{
  "n_layer": 16,
  "d_model": 160,
  "normalize_top_k": true,
  "balance_loss": 0.000246,
  "router_bias": true,
  "vocab_size": 5221,
  "norm_eps": 1e-05,
  "tie_embeddings": false,
  "lr": 0.00784,
  "dataset": "wikipedia_en"
}
Below are experts of layer 6 (counted from 0) of a mixture-of-experts language model. Rows are named router (the router's row for the expert), up (a neuron's input weights, with its number), down (a neuron's output weights, with its number) and show model dimensions 0-159. Each number is 128 + 24 x the weight over its row's rms, rounded and kept within 0 to 255.
Before each expert's rows: "mostly gets" lists some tokens that are sent to it at least half of the time. This comes from a sample of Wikipedia text that the model never trained on.

# expert 7
mostly gets: "Population", "–", " =\n\n", "″W", " ===\n\n", " household"
router [114 149 173  93 106 154 161 154 137  99 144 113  99 121 136 115 124 145 105 121 129 151 108 144 158 118 110 129 100 143 123 125 136 157 158 125 133 101 155 142 147 154 153 151 113 116  97 118 174 132 116 130 135 127 154 111 141  77 115 118 137 109 104 122 135 120 118 126 125 127 159 159 116 148 145  77 153 147 133 158 111  91 109 116 182 122 160 136 174 129 132 191 136 152  96 140  84 142  79 126 145 144  92 178  97 153  91 154 103 143 118 105 124 108 151 195 166 129 141 113 172 145 136 147 116 145 124 128 116 169 139 144 107 126 156 111 119 133 119 158 141 132 143 126 109 155 154 108 122 122 136 190  65 146 104 159 105 146 116 124]
up7 [ 87 127 165  84 146 129 174 156 150 159 144 152  97 102 157 129  77 135 127 179  98 139 123 146 122 100 148  93  98 147 170 143 162 152 134 153 134 148 115  95 134 146 110 103 128  88  99  86  98  86 155 127 118 133 124  65 156  83 117 139 136 112 138  96 126 149 120 110 131 129 165 129 149 127 130 125  87 137 119  93 124 142 125 151 123 133 115 129 123 119 132 125 103 189 136 132 103 107 133 156  95 157  95 131 128 149 131 107 170 127  88 159  80  98 106 146 126 159 174 116 143  94 155 111 116 146 101 123 120 176 183 114 120 108 133 135 141 155 120 145 165 134 116 123 126 136 139 111 115 102  97 122 151 116 117 141 137 135 127 156]
down7 [157 112 137  77 126 134 157 103 142 132 115 183  97 126 104 122 138 178  96 154 124 120 156 156 117 139 154 137 153 148  82 140  84 113 142 177 134 113 162 124 175 128 128 171 126 126 163 128 156 166 134  95 127 148 124 146 150 148 183 147 109 156 129 119  90 132 138 135 149  95 142 103 135 138 106 127 115 135 169 165 116  98  75  89 164 109  78  85 142 108 122 171 122 132 113 116 118 161 118 118 141 123 147 120 108 124 131 125 106 101 155 116 162 145 142 115 177 130 139 164 147 128 149 143 178 118 115 122 132  93 106 155  96 112 148 164 151 133 125 110 112 153 145 136 114 137 155 130 121 130 162  97  87 140 108 113 132 153 148 112]
up8 [ 92 142  77  48 142 105  98 148 163 124 132 104 117 129 133 127 128 129 140 159 150 146 188 112 123 103 142 139 112 125 102 133  77 136 143 173 122 105  89 120 130 152 175 134 116 137 145  97 115 139 170 158 119 112 131  93 143 123 154 165 132 123  83  93 106  73 138 130  80 122 132 135 131 102 107 141 120 159 128 140 104  97 131 123 126 115 148 116 128 128 182 113 153 109 124 160 128 128 128 171 103 129 157 163 123 131 147 138 141 134 114 122 113 154 103 138 121  97 174 155  82  92 135 131 136 105 150 154 107  96 152 104 128 121 129  77 108 155 168 107 127 120 174 161 117 132 118 127 170 146 116 137 146 129 122 142 157 121 110 144]
down8 [107 149 147 118 129 133 162 136 143 105 130 130 137 129  88 132 131 148 110 129 115 100 118  94 132 128 124 127 109 114 124  97 149 127  72  91 126 147 122 142 101  70 122  94 108 134 118 139 144 123  98 102 129 121 122 158 110 164 100 124 137  97 162 159 137 171 144 132 187 126 120 129 188 125  76 123 109 130 144 135 129 153  93 122 161 134 143 127 119 113 132 176 128 118  74 134 129 101 144 126 102 129 127 120 110  73 121 137 138 140 127 130  98 136 131 136 165 137 125 135 102 162 115 141 112 132  97 125 148 114 162 192 163 131 182 144 176  96 146  98 161 145 135 141 167 109 138 106 102 110 139  69 165 147 142 158 129 151  76 131]
up9 [122 111 117 102 119 137 137 106  91 125 130 159 140 153  67  99  91 136 102 108 185 169 124 113 112 131 171 117 164 138 130 116  93  98 119  89 137 129 111 116 185 114 104  93 123 136 160 101 122 100 129 116 140 148 127 149  84 115 121 157 120 139  90 126 138 158 179 167 132 112 172 145  97 125 111 125 108 121 125 146 117 152 160 150 158  85 127 162 143 114 139 120 117 121 143 125 161 169 137 135 161 149 108 118 112 102 125 127 161 115 147 101 131 123 133 134  91 164 153 135 175 106 122 146 140 134 132 127 125 136 113 111 158  98 161  88 155 109  81 129 135  95 179 155 142  89  95 112 119 117  75 141 131 160 120 116 112 137 148 110]
down9 [146 136 137 145  92 102 147 121 128 175  91 112  98 128 187 155 153 125 160 133 136 125 149 148 126 130 107 166 124 100 108 120 116 152 101 163 133 125 142 185 145 123 143 105 137 160 153 176 146 134 141 110  86 105 143 130 131 128 147 141  90 112  91 117 113  94  73 133 144 161 102 172 129 112 164 126  91 160  95  99 142 111 121 108 164 104 128 138  85  93 119  97 147 156 134 125 122 155 110  95 126 105 131  88 142 146 151 132 115 111 159 122  97 139 136  82 121  85 157  76 111 110 151 138 134 107 140 140  97 150 142 124 125 113 115 106 144 124 158 107 106 103 143 113 131 130 150 170  95 140 126  86 160 146 134 151 116 162 122 175]
up10 [149 156 125 148  97 112 150 145 137  71  98 137 142 141  94 145 146  92 156 140  95 130 142 110 116 132 100 118 109 147  96 171 147 110 142 158  83 142 144  85 145 131 135 154 103 161 116 116 160 161 108 116 103 123 108 107 108 139 116 107 115 127 109 135  69 137  92 178 132 136 115 131  99 110 112 137 166 128 125 110 137 140 133 103 168 118 150 104 117 111 144 108 143 132 124 104 135 136 139 140 139 183  92  66 142 138 143 163 162 135 102 156 177 136 107 191 142 138 115 112 112  91 165 189 132 144 117 150 139 144 149 143 125 135  83 142 143 101 140 126  96 148 107 145 100  92 107 126 145  88 147 112 129 143 134 112 124 137  89 137]
down10 [114 147 163 131 106 119 128 158 122 144 137 124 136 130 104 145 114 179 125 134 138 163  91 122 176 115 138 117 135  86 153 119 136 117 117 122 114 107 132 148 143 167 127 101 152 132 127 139  82  94 120  95 165 122 134 139 116 156 107 115 135 133 133 124  97 133 138 170 109 163 147 165  71 152  99 132 152  76 103  85 169 116 133 104  79  81 100 139 147 143 148 132 118 133 110 144 118  69 137 127  97 148 179 144 120  86 144 100 125 132 102 153 151 131 171 142 132 110 129 135 133 156  98 113 125 113  86 137 118 134  90 126 123 175 126 164  90 127 175 142 140 124 131 122  97 117 126 157  96 119 103  99 156 127 121 133 137  67 106 106]
up11 [146  86 151 142 137 113  99 144 144 165  98 103 122 148 126 158 149 134 175 136 143 122 119 103 102 157 106 115 117 141 138 108 144 132 124 161 138 127 138 201 138 116 135 116  92  85 100 109 130 133 131 158 116 169 130  66 142 114 103 151 110 144  98 100 120 141 141  87 137 126 123 178  93 154 112 119 144 197 104 118  90 135 151 116 113 114 150 127 136 124 136 146 123  95 152 139 111 129 128 136 118 108 164  83 145 143 119 126 134 138 160 164 149  78 127 130  84 147 126 109 145 130 116 118 135 171 171 128 128 103 131 117  85  94 131 134 117 130 113 165 134 133 136  99 149 157 153 110 174  59 146 115 112 135 110 125 111 104 171 115]
down11 [184 137 108 113 125 126  96 139 156 128  88 124 119 187 175 148 137 154 157 120  93 141 120  96 170 116 108 132 144 151 113  92  94 114 140 131 108 135 160 134 115 135 167  97 135 106 160 114 173 151 120 120 122 161 149 170 127  99 114 133 124  89 145 128 155 138 135 106 151  86 142 101  85 122 158  76 134 126 106 153  99 128 118 136 152 130 133 109 176 163 106 103 130 134 110 126 140 141  83 139 134 118 137 100 174 130 149 106 100 165 121 117 124 129  89 169 126 134 100 129 148 108 158 118 119  97 110 122 110  99 125 105 131 139 128 127 123 180 124  89  98 118 132 134 127 102 116  99  53 117 117  97  99 121 107 135 139 136 116  82]
up12 [ 94 161 133 133 128 136 151 105 135 115 132 147 123 155  87 107 126 145 177 151 181 154 126 102 130 152 145 160 124  91 139 117 113 164 161 121  66 153 143 120 132 143 117 146 141 119 125 109 152 160 120 120 151 125 112 146  98  99 169 130 137 102  88 165 124 129 143 142 129 146 160 125 144 166  87  95 123 152 161 120 150 142 153 151 129  89 141  99 127 126 122 118  93  86 160 147 142 186 111 111 131 116 142  55 152  89 115 138 101  83 118 130 163 138  93 107 116 139 150 118 132 132 107 100  94 136 119 131  77  98 149 100 150 110  87 159 153 113 140 141 163 153 144  99 117 122 118 118 125 160 144 132 109 136  82 115 107 119 116 141]
down12 [122 162  98 120 157 125 133 117 146 140 125 115 128 143 136 160 151 118 121 114 112 112 142 132 135 129 143 146 110 156 123 158 152 161 120 165 140 125 143 126 111 139 132  94 144 150 105 121 165 120 165 146 170 108 141 220 118 122  93 180 140 114 139  89 139 132 131 144 157 144  92  98 133 128 140  74 136 141 165 139 111 120 111 141 155 142  78 155 125 156 139 102 109 143  94 155 117 106 183 130 131 113  97 116 134 139 117 133 142 129 128 134 158 145 134 102 149  95  91 112 116 100 155 144 159 124  83 111 140 151 116 112 112 175 132 132 108 201  63 128 140  79 132 118 166 138 140 110 108 120 130 142 158 126 132 159 125 103 104  89]

# expert 15
mostly gets: " |\n", " s", " en", " ab", "+", "|---|---|---|---"
router [131 133 123  69 123 126  98 142 162  92  86 150  81 126 117 151  76 154 164 116 105  95 155 132 148 110 163 134  82 130 137 101 114  54 130 162 115 106 171 106 104 163 130 116  63 122 126 120 159 122  96 118 147 127 102 127 126 114 120 131 120  74 139  77 117 131 140 143 150 144 101  85  90 152 134 146 112 121 115 120 140 122 132 143 122  87 137 140  96 147 115 111 109 119 143 143  76 148 159 113 151 114 121 101 140 152 120 136 141 123 127 135 143 108 129 146 153 141 111  95 145 189 146 110  92 147 128  97 134 117 141 110 115 163 121 150 136 157 103 147 149 100 114 106 119  91 124 124 111 106 123 110 130 163 113  98 110 131 168 143]
up5 [ 86 121 127  90  87 155 138 177 138 143 121 160 121 128 136 118 131 152 112  96 155 133 129 126 131 141 149 145 115 126 128 111  97 111 128 137 119 139 190 152 165 119 151 100 127 161 108 132 111  83 104 125  87 104 141 131 131 116 103 167 117 144 169  99  95  97 159 114  95 120 150 127  93 130 160  96 134 121 108  84 156 133 168 137 162 102  86 139 173 115 130 159 111 141 145  90 165 101 146 165 126 117 103 157 117 122 179 119 147  91 166 105 114 127 125 108 141 159 118 126 119 137 135 130 120 147 146  96 148 128  84 116 104  99 170 156 121 141 181 149 141 144 104 122 168 140 116 113 127 125 144 112 138 147 139  78  98  98 145  96]
down5 [147  98 124 149 109 133 171 159  81  82 148 141 115 136 124 140 162 121 113 134 165 100 126 179  82 143 117 100 127 103 117 175  93 113 130 119 157 120 105  83 121 103 132 118 115 131 135 136 109  85 147 189 123 130 127 120 126 136  91  83 126 150  90 163 122  97 147 151 133  90 136 127 102  98 138 103 132 166 157 141 137 155  94 101 142 135 130 108 132  98 169 156 134  94 134 122 108 117 130 133 163 152 119 172  99  99 112  97 115 136 158 108  85 140 108 130 146 145  95 117 146 136 111 129 136 103  93 129 102 154 133 153 153 138  76 110 130 102 120 103 168 105  89 157 138 155 132  93  85 117 114 112 143 107 148 130 151 111 129 155]
up6 [179 118 143 139 127 158  95  79 155 102 124 136 150 116 127 158 103 128 170  98 151 156 110 161 115  83 126 106 112 173 158 116  77 121 127 136  88 172 146 110 166 130 111 130 107 135 145 130 119 104  91 139 150 110 123 125 134 160 175 104  89 129 156 125 125  97 104 140 118 122 120 130 138  95 131 151 122 114 104 124 129 146 114 112 143  84 111 200 131 128 144 154 139 143 142 120  88 115 161 136  88 157 118 142 154 104 127 132 128 102 129 163 109 130 139 155 123 146 156 149  80 125 152 128 101 156 114 143  93 110 117 117 129 156 153 115 115 129 124 135 124 152 161  85 166 127  99 137 141  81  85 105 182  90 125 100 116 133 145 151]
down6 [180 157 127 137 121 117 165 142 110 122  84 126 133 132 112 153 144 124  95 114 133 105 125 124 142 135 122 113 121 106  97 120 143 135 132 108 146 125 152 141 125 149 159 137 110 137  91 117 168 132 161 127 130 153 131 114 136 121 126 114 159  96 156 184 137 156 136 168 127 131 128 105  88 112 120 125 124 149 154  92 144  94  94 136  90 161 134 100 135  94 107 109 126 136 106 160 108 153 129 118 155 105 141 144 158 116 127 147 101  95 130  88 174 133 171 102 167 156 110 106 121 127  89  91 166 148 128 113 179 123 153 170 169 125 176 103 134 125 143 114 142 104 119 144 111  89 161 101 114 190 159 104  73 136 116 158 131 167 140 100]
up7 [127 118 120 106 134 151 133 125  89 144 150  95 112 176 150 171  88 149 164 108 138 135 114 139  94 174 124 113 132 103 123 126  98 143  87  86 181  74 114 155 111 119 119 144 173 109 136 113 137 136 130 174 147 160 171 145 144 148 169 138 131 128 125 117  60 112 117 111 135 133 160 104 113 100 136 120 107 136 119 111 177 159 130 131 111 148 144  71 109 112 134 130 134  94 143 137  76 144  97  92 115 111 109 123 176 107 107 148 134 120 125 153 135 145  96 126 129 135 114 153 150 114 135 156 105 111 102 117 146  89 100 149 151 136 156 118 147  99 153 135 142 134 155 128  80 147 121 123 139 101 106 126 149 139  92 106 141 148 175 124]
down7 [158 165 132 122 129 125 127 138 153  99 121 131 132  94 101 131 154 150 123 109 147  95 114 118 101 130 107 127 130 128 159 135 121 135 122 153  92  95 132 125 102 119 172 118 114 117 148 169  61 152 140  90  98 148 155 158 145 103 119 126 113 141 108 182 132  99 146 106 156  97 124 141 101 112  92 159 115 195 128 106 121 139 120 107 139 148 170 137 131 108 148 139 133 103 115 104 122 121 135 128  95 124  79  81 101 107 171 139 128 129  85 152 143 145 115 130 158 155 121 130  79 130 120 147 177 100 131 138  77  91 105 133 122 130 124 153 155 145 154 120 112 140 129 169  95 117 120 123 132 113 172 138 101 118 148 123  90 144  59 102]
up8 [122 112 158 179 137 140  92 174 161 116 143 130 120 123  71 119 127 103 124 116 149 132 108 132 118 136 160 117 123 143 143 117 106 138 115 120 207 104 168 137 163 123 131 141 104 155 137  82 143 121 128 178  73 154 109 117 104  93 104 120 101 152 140 128  85 120 148 136 142 148 112 124 144 177  90 159 132 137 129 121 117 120 149  93 123 166 149  71 148 102 143 119 147 124 148 118  98 150 103 158 114 133 132 107 132 131 123 106 123 164  86 119 126 160  91 130 118 104 158 120 156 144 114 140 117  85  99 126  72 132 140 134 145 125 106 134 142 150 141  98 131 110 113 108 110  87 118 134 149 145 102 164 159 138 182 143 103 152 116 160]
down8 [168 162 116 100 133 113 130 104 175 121 113  90 118 158 134 108 107 156 140 141 122 112 150 121  89 131 110 116 137 118 104  99 119 127 137 134 102 110  94 142 116 120 121  88 130 127 150 162 139 137 135  91 141 139  93 133 135 161 143 193 132  93 128 126 153 138 111 157 161 136 134 143  85 119 147 132 188 149 148 136 145 125 150 160 107 127 101 137 132 198 114 133 154 187 122 123 152  68 140  44 189 116 105 168 123 110 141 153 123  88 149 133 136 137 128  95 126 123 134 108  94  98 129 144 144 138 125 113 133 119 159 126 124 142 144 135 150 146 117 114 127 145 155 138 136 134 116 147  80 103 177 101 123 104 114 114 135 102 131 120]
up9 [131  99 134 130 150 145 124 131  72 123 115  65  91 104 147 146 157 128 103 120 142  96 152 128 118 103 149 166 139 122 138 125 115 124 158 100 117 111 106 127 103 145 151 149  94 136 130 125 110 167 144 162 144 152 143 125 184 134 135 110 128 119  94 154 145 143  73 122 100 126 137 117 101  98 111 154 126 153  84 124 154 122 159 160 135 134 175 193  90 144 117 129 142 129 119 148 138 102 118 135 136  81 124 134 128 162 152 144 116  93 172  89 175 170 112  99 124 124 124  89 146  90 134 124 125 122 172 131 106 147 122 136 100 139 122 115 134 166 116 110 142 153 162  89 107 118 137  99 132 161 105 147 111 122 161 130 129  72  96 139]
down9 [137  97 129 147 141 169 137 169 173 131 121 129 156 150  87 138 151 100 102 129 132 193 137 117 155 101 142 110 164 125 140  93 134 130 137 132 130 142 106  77 122 140 149 137 136 105 123  98 140  96 137 132 133 149 129 149 108 155 123 149 171 120 165  94 105 131 124 141 148 133 101 105 129  99 107 115  99 122 108 146  81 146 103 143 138 110 121 121 136 101 145 122  91 107 150 103 148  96 156 150 109 108 172 159 149 179 129 139 186 113 113 109 105 102 132 108 110 129 133  86 114 142 113 129  50 134 130  99 133  81 127 138 126  80 118 129 127 123 131 136 126 138  96 137 164 149 130 138  87 105 153  86 116 144 181  81 109 109 116 124]
up10 [ 88 115 153 123 123 166  91 146 121 123  91 122 134 135 121  98 140  91  88 139 108 140 134 177 125  74 112  98  98 109 135  87 167 151 165 154  87 130 106  89 129 114 109 129 106 105 155 132 117 181  98 111 143  94 131 124  98 169 159 119  87 167 146 133 148 173 163 141 127 137 145 118 105 122 112 114 134  90 144 130 133 177 115 148 112 149 120 134 112 126 158 123 149 109 205  93 119 117 103  95 143 155 154 123 126 116 139 149 138 125 155 114 159 135 100 176 110 118 152  88 116 122 104 136 150 122 137 127 130 153 151 124 108 119 131 143 179 127 123 120  79 141 160  95 179 134 133 129 112 126 108 122 140 103 155 135 128 109 135 122]
down10 [113 131  91 123 147 152 154 125 165 110 117 107 137 111 156 150 138 127 157 111 149  88 138 120  84 124 175 167 124 107 100 150  87 113 120 107 113 115 177 189 108 117 142 138 109 123 133 144 198 137 145 101 188 127  97 166 159 113 109 159 162 169  82 149 112 182 120 156 109 137 109 123 151 119 138 104 157 147 104  94 140 106 108 109 113 132 118 101 130 123 122 133 129 142 119 126 150 114 151 151 136 140  92 117 133 161 154 137 127 113 115 104 119 126  88 125 123 169 132 102 159 113 157 112 138 135  94 117 111 128 104 156  97 108 140 117 143 139 132 126 132 115  79 134 122  98 150 107 126 167 206 146 118 140 148 101 113 117 120 145]

# expert 14
mostly gets: " early", " born", " late", ".\"\n\n", " Middle", "Early"
router [ 95 160 118 128 155 111  92 105 113 103 111 148 152 185 167 139  95 123 130 124 118 136 158  96 118 151 143 164 127 114 103 142 149 100 142 182  93 120 137  94 138 151 163 119 143 105 115 128 125 138 143 132 137 138 117 137 111 155 129  69 111 107 148  93 166 149 108 152 145 131 110 110 160 137 108 157 122 133 177 127 133 182 127 128 138 111 162  70 143  87 137 170  94  74 135 150 121 123 108 100 128 135 128 134 131 135 137  96 122  99 108 189 143 125 132 157 141 138 143 112 118 120  87 105 104 119 130 139 134 129 150 121 144 123 176 141 120 135 104 118 138 110 146  97 175 102 151 134 109 163  98 154 140 137 109 193 168 134 118 132]
up6 [145  95 125 132 134 137 129 110 116 147 142 125  74 108 175 126 125 151 104 111  86 138  47 119 128 134 127 165 120 170 163 144 113 137 154 116  91 185 145 129 138 121 159 129 129 131  95 142 138 134 124 137 131 121 123 140  96 153 110 130 143 109 142 142 129 107 125 140 134 132 108 131 107 108 135 107  95 114 136 121 151  94 154 189  66 123 109  93 124  89 143  97  91 126 113 124 177  98  96 126 133 118  85 148 149 129 127  92 170 137 108 151 113 152 150 134 139 159 116 164 137 148 104 179 110 114 106 113 115 136 111 113 139 179 108 115 178 143 138 125 123  82 129 132  87 162 135 121  97 123 144 102 138  98 125 113 153 162 152 152]
down6 [172 138  99 120 144 148 103 109 134 125  70 120 134 153 139 166 143  90 145 108 101 132 111 109 126 144 125 166 119 118 115  84 135 141 168 118 133 123 168 112  98 122 161 121 128 116  82 136 137 136 162 168 155 154  90 124 154 142 141 110 111 150  98 136 134 110 121 115 124  96 154 146 112 131 117 117 162 117 116 187 144 140 105  95 159 113 131 140 153 155 124 122 133 117  63 139 120 151  82  63  83 135 130  85  92 101 134  90 107 107 131  96 137 104 109  91 148 138  91 119  78 134 141 131 152 151 136 123 114 125 170 169 112  94 157 131 162 147 162 163 127 137 108 125 175 124 118 117 118 142 151 154 115 132 131 133 115 138 109 127]
up7 [151 169  99  99 116 114 178  96 139 146 147 126 126 138 103 157 153 126 135 112 147 144 131 149  99 128 131 121  99 132 124 146 139  78 136  96 132 149 121 126 154 108 154 155 137 159 151 134 147 108 104  75 124 120 147 122 132 109 130 154 133 101 125 128 116 111 166 109 133  91 123 165 124 105 109 129 127 122 135 118 146 138 172  87 123 164  84  93 127 155 137 166 199 119 113 111  96 111 150 122 147 120 174 114 145 137 127 111 123 104 126  97 117 174 125 119 181 126  94 150 148  87 155 104 126 114 114 173  78 127 158  83 121 112 114 146 110 157 139 105 141 158 141 137 123 164  82  84 111  76 167 139 153 117 146 139 139 125 116 103]
down7 [153 140 142 140 130 130 113 167 112 127  94 135 120 115 155 109 126 137 142 120 129 125 110 138 120 142 157  77 157 115 117 173 121 110 117  92 166 130 178  97 116 156 128 108 152 139 103 147 121 123 175 116 119 127 110 135 116 135 120 126 147 105 109 134 135 126  92 129 138 177 113 148 110 173 126 113 159 105 124 131 158 113 120 119 124 135 138 114 129 110 122 120 113 153  90 136 174  95 119 179 136  94  88 143 148  86  85 118  85 121 104  88 146 116 116 154 109 158  69 157 142 166 164 150 162 143 116 140 135 119 152 167 101 160  74 170 166  97  95  99 125 128 128 145 107 128 127 167 165 132  99 143 170 123 107 121  93 133  89 141]
up8 [139 106 122  58 160 122 162 113 109 144 106  86  66 147 102 118  75 117 145 115 120 110 118 148 106 169 127 159 153 136  81 112  99 137 128 110 155 135 131 159 146 133 158 122 153 121  83  90 129 151 146 124 125 112 110  99 147 107 103 125 125 143 135 176 137 119 130 120 124 113 124 101 167 117 124  91 160  90 133 131 154  91 119 122  97 111  79 125 111 157  94 136 160 132 112 130 128 125 168 150 131 116 150 162 119 148 155 112 131 158  93 161 110 124 122 121 171 130 103 112 135 131 163 165 135 132 107 115 133 156 154 159 148 125 116 157 155 129 157  87 114 115  94 128 133 112 143 116 156 134 139  73 156 177 155 103 112 162 142 119]
down8 [122 135 113 143 150 114 156 166 116 163 130 118  78 100 166 114 137 116 134 138 118 103 147 163 131  89 159 142 148 145 151 147 127 167 142 145 136 125 154 105 135 119 133 139 149 141 131 135 143 124 109 112 137  96 118 144 178  83 113 123 127 115  80 128 145 112 110  94 112 157 146 121 116 155  91 123 153 129 173 121 139 161  97 110 163 127 136 142 108  86 138  99 155 146 128 140 126 121 120 130 177 123 156 112 156 101 173 169 106 136 117  76 118 113  90 172 181  78 110 126  87  81 137 123 162 107 115 149  99 141  94 135 150 147  97 161 135 138  85 125 120 106 150 154 122 174 119 112 105 141 139 167 141 120 134 127 137 163 153  91]
up9 [152 111 172 154 102 136 118 152  86  62 114 118 118 123 133 122 123 165 128 167 134 149 138 163 151 145 135 107 119 133 104  88 147 171 111 124 121 137  96 134  96 139 115 132 139 144 147 104 125 128 104  91 146 173 127 116 112 159  87 121  80 102 138  78 124 143 113 163 139  81 122 125 135 129 134 139 114 130 169 126 154 161  92 141 136  69 134 109 132 116 113 138 102 152 171 132 160 112 138 152 133 105 153 144 109  91 110 130 109  85 161 194 161 118 135 107 140 154 169 146 168 114 112 133 137 132 153 120 128  99 119  86 123 150 121  94 152 134 105 107 103 165  86 140 158 131 145 100 134 163 127 112 104 148 142 109 120 102 132 133]
down9 [111 153 106 132 189 144 128 123 177 171 137  83 131 130 103 105 150 128 158 163 147 132 135 138 107  78 133 131 153 140 152 120  83 152 109  77 120 144 155 141  82 135  88 153 162 152 172 131 140 154 144 156 138 148 151 146 155 106 153 134 109 168  77 120 125 105 136 104 125 127 131 157 101 119 133 134 142 130 159 136 137 108 130 107 130 156 104 164 141 165 109  94 130 130 124 108 129 128 110 134 138 110 146 157 139 101 108 111 116 129 122  93 107 145 162 100 154  75  98 135 104 125 151 131 120 136 121  98 128 117 157 131 124 168  82 145 158 142 126 139 114  85 116  98  79 116 120 108 146 112 130 155 110  89 163  77 105 106 118  87]
up10 [128 122 134 146 132 125 128 142 139  88  79 117 133 147 117 112 119 137 143 134  95 132  97 104 134 170 129 183 149  85 113 135 122 101 141 113  95 137  87 116 132 140 140  80 157  89 158 117 133 147 116 144 123 126 109 114  79 142 107 142 125  99 117 125 121 115 123 161 135 111 117 113 146 109 135 160 110 148 128  90 103 156 136 179 136 140 129  40 130  90 147  99 108 127 143 149 144 135 117  99 153 160 130 157 119 166 154 141 100 136 131 181 135  94 136 153 106 123 112 101  95 130  85 118 146 125 137 161 109 157  82 113 126  83 132 156 132 121 105 143 168 142 182 138 164 125 166 147 119 146  95 143 147 160 130 164 156 152 127 136]
down10 [121 126 117 100 133 139 169  98 115 101 145 136 128 142 134 123 104 151 118 178 147 114 155 103 123 144 118 125 100 126 166 118 178 110 108 175 151 121 147  97 151 129 147 121 109 120  98 152 114 119 182 133 114 112 140 136 123 136 153 114 112 148 173 141 121 161 147 128 166 103 121 140 120 114 107  82 165 115 140 125 116 133 132 132 148 133 145 129 105 134 132 140 139 133 112 142  83 169 137 140 111  97 134 104  71  93 143 109 145  62 127 103 120 138 123 130 115 169 155 109 139 121 145 155 115 197  97 119 116 105 163 141 144 144 160 126 145  48 150 119 136 171 153 105 133 123 129 122  71 134 128  66 116  92 134 126 124 101 157 128]
up11 [141 116 135  80 107 146 156  93 143 130 121 138  92 143 139 110 137 118 143 133 172 142 122 119 131 144  88 120 153 114 138 143 140 171 137  93 141 116 147 192  57 204 143 127 102 117  85 136 112 147 116 159 167 118 120 149 134 127  93 127 147 104 161  90 100  96 125 129 134 151 104 150 145 163 146 144 117 157 142 137 110 146 130 119 140 126  69 114 137  97 135 136 128 149 139  96 111 105 123 174 121  80 113 120 168 152 100 122  97 125 123 135  82 130 148 114 159 122 101 118 111 101 163 107 157  97 165 141 130 139 136 166 157 102 122 130 127  98 109 106  79 127 131 108 122 113 129 135 162 130 156 160 127  99 144 150 138 106 154 136]
down11 [129  83 146 135 146 135 140  89 141 191 131 120 110  78 101 130 141 167  92 122 114 127 146 146 126 118 111  95 153 151 115 175 124 166 125 151 151 120 131 156 146 136 151 157 117  83 137 147 128  86 126 126 103 102 132 129 137 159 104 128 143 116  98 105  88 116 121  93 157 115 154  70 100 161 126  69 115 106 136 123 131 138 120 115 110 137 125 136 130 125 132 161 138 130 102  62 158 104 109 134 112 103 131 118 172 122 110 122 120 139 107 147 132 121 144 137 173 132 156 106  95  96 123 100 134 177 137 109 147 141 161 124 107  93 123  95 144 130 110  87  71 133 131 165 135 121 160 106 137 148 168  92 110 121 108 105  95 131 109  99]